From a checkpoint of a small mixture-of-experts model trained on Wikipedia: 224 SwiGLU neurons an expert, 2 picks a token.
Below are experts of layer 6 (counted from 0) of a mixture-of-experts language model. Rows are named router (the router's row for the expert) and show model dimensions 128-255. Each number is 128 + 24 x the weight over its row's rms, rounded and kept within 0 to 255. Numbers have three digits each.
Before each expert's rows: "comes after" lists some tokens at least twice as common just before its tokens as in all text; "gets" lists some tokens that make up at least twice as much of what it gets as of all text. This comes from a sample of Wikipedia text that the model never trained on. Tokens count by the router's weight.

# expert 117
comes after: " 19", ",", " in", " 18", "-", " from"
gets: " 19", " 18", "20", " 17", "–19", "–20"
router:175110153117151123108126121151114119138087132111228094112160143168123141172110128123123121108111108134073173134114135080164087137156139128152145129125097138139164129157149129143116137136132127150137137112117110101108108130107122143116176119091149123112124108146123107162099143111135139149120118122152092105148116123137159139118105111151152144165119137079111125130131104085110134163109

# expert 39
comes after: " 19", " 18", " in", "ment", " game", "t"
gets: "s", "es", "\"", "ies", "ers", "ations"
router:159148152128143136113117120128117138170093132102152128135154105182119122184098140146123114134101123104112172136121130092141079105126109121162139135151118118145157101147155107127107162113132132133151144127156119140089120135110122154111195130090150109104121105144111135153117152105122107137152143133140117137127119139149148149103131103144132142135127139076095135085144109097110137143098

# expert 127
comes after: " ", "k", " K", " S", " App", "_"
gets: " K", "k", "K", "%", "w", " X"
router:149128128121142129134119130150127119153085121133187095114149110172125106162094132133149089159135107125098149144147132085154081111136117123159138185150122131113172099122149100160097175104112121127146171109148105098118122151119133161122179079104122137095129115151119135145129138097110141145106115153143103125137122128124147135125118095145132132163141157095091137119153103109103089140106

# expert 27
comes after: "s", "ed", " part", " located", "ing", "ated"
gets: " in", " on", " of", " from", " for", " during"
router:136148144113130109119118121128091139147071109108226140086148138150115147183108152147121115119114115119079147130143114090160084121131121130124147152135101129152134112115140116150101143096137112127119125126142099119088095171119135161089165088083130134087113113142114101149132121108114134125128141160140112121139104155146118133083110109118145131125088114102103120083161105122115133152121

# expert 17
comes after: "–", " |", ".", " 0", " 19", "2"
gets: ")", " 0", "\"", "%", " —", "–0"
router:125147137154153138109112124167128121119100124090185134115135136160142121161093132164127111126136112115100156147127131087158102092137114134127134133133120123162139108143141134161118138103149151140143170123159105118080102135116123158111150125069145168107143076164113098127112171080138112124111124132121096142127118130118135149120122093129151120149128125092115114102140133089102131137111

# expert 56
comes after: "\n", ")", " Born", "\"", " by", " name"
gets: " |", ":", "-", "=", ";", " –"
router:137182128121111127111111119140116131138079140106224129106128137150143125181090141154168104134109120122125136153150119120133106103128109145142145144158124098106144115140172116129092150131113131143128111109149095111080110133124144139113124121098135136083095144134119111107135136098112129101145143142131075129125129123128114139157099085132167156117134133122125128085172115112118123135119

# expert 57
comes after: " w", "w", " W", " d", " Bro", " b"
gets: "ri", "or", "o", " Ri", "n", " Bro"
router:139135117135161101088098128140131103141128118106177134099120137142107092151096124119115099138131130117088169149148126119147139108136132119139133121121101124122168126137125129129094167131122138155111148133128109136068111164112129133129158128082139144106114136115144118178138183115151132117155125118154062101117149106167155147114086114151140151116119124094143155106147128105127114134115

# expert 10
comes after: "|", " |", " 19", " ", "-", " 1"
gets: " ", " 1", " 2", " 3", " 19", " 4"
router:133121146110145129107138101128122136174080140091214113093145146189123130175109118136143109129095133110132167129147130111141087120149109134145122132146122115134122106130161132144106157111131121163151142131143106092128104145101132164120175138073137136091117129138139118150106163095133135140156130128149051117129133140144136139128123100120159142143108132079134131070151136095107103132134

# expert 75
comes after: " re", " ", "c", " de", " Re", "cc"
gets: "c", " N", "r", "n", "l", "cc"
router:117146137170120094132136124155119115116123119110188127108126103140128141196069118159143083114103077145063182149130141113141114125157125127114143156137120130127117128125147133150099137092103124130137122131142116131116113172113153146113171094102119145102116135122106134170135171129119096150139127133148092153123111144116130135125110115143134109151143108102117117123176103093120139104124

# expert 81
comes after: " p", " P", " sp", " c", " co", " Sp"
gets: "re", "un", "vi", " Pla", "ri", "vo"
router:144128144111152138140128124133094100178134112086156120137142140144158111152117141155128127122143116113058188139134109117145108135145143124159152153119157104110141082126196137146076164111129136134130150129132106108100117125103105167140148098067109138106112120110138105145117175114107101142130134163166091120145161144127143145132104092147108143153128156124096134084141122145113127163122

# expert 49
comes after: " |", ";", " ", " −", " +", " 1"
gets: " ", " 1", " 2", " 0", " 3", " 4"
router:119137165113139111077130119144127139161091140097221147110148094180121137160113139127123102139127122138067146109121103088135075116117118115139147113131132147135158119136143109138091149129143140148130171143120098105130122134094129146118145093076142131078129090134151126150111161111130125129131132128159074137137119124141136134081123094137137146146108111088098130109137108089107147138117

# expert 74
comes after: " V", " ", "-", " in", " \"", "F"
gets: " for", " V", "li", " Li", " In", " ca"
router:106159130105177126077127128125127129148120139080199124110174119136132139178081131131136089115129114122109162139164123102148136111148128139152125143154141162156147087120163105138109127132120144146117146118149095133086127127125151170097175157086133139112116112141114120130130170126122157125135130140132093112131126135149125149127093110126140136109128094135132095087111096112117110085113

# expert 104
comes after: "\n", " =", " Team", " Year", "ition", "me"
gets: "-", " |", "|", ";", ":", "="
router:142147147139145138119120127146113109125082133098146118113156140125124120159122121127135080138135067148124161135140113085147111098131127134167138140158135131111123134137155115126085166107149136166120143133128076096076128130116131153118153096101129129079111120115117116132109115116137133124161131141142089118156112123123146112122090116143133138118126130117120117103115123109120103134122

# expert 110
comes after: " ", "man", " gr", " Man", "lan", "%"
gets: "man", " Man", "vol", " 19", " person", "us"
router:153147138119148138110122097143119123131135139121166106119140107163108129166112131131181065123131110088097158144131135069132114149154120129158136172129130152116147115150149123158080144115158116139139143109149108100072144160148128151094152134059121143092106099137136133172127165083140135129142153137140098137139133143138111102107105094148141153104120123134119124130146156103137145134121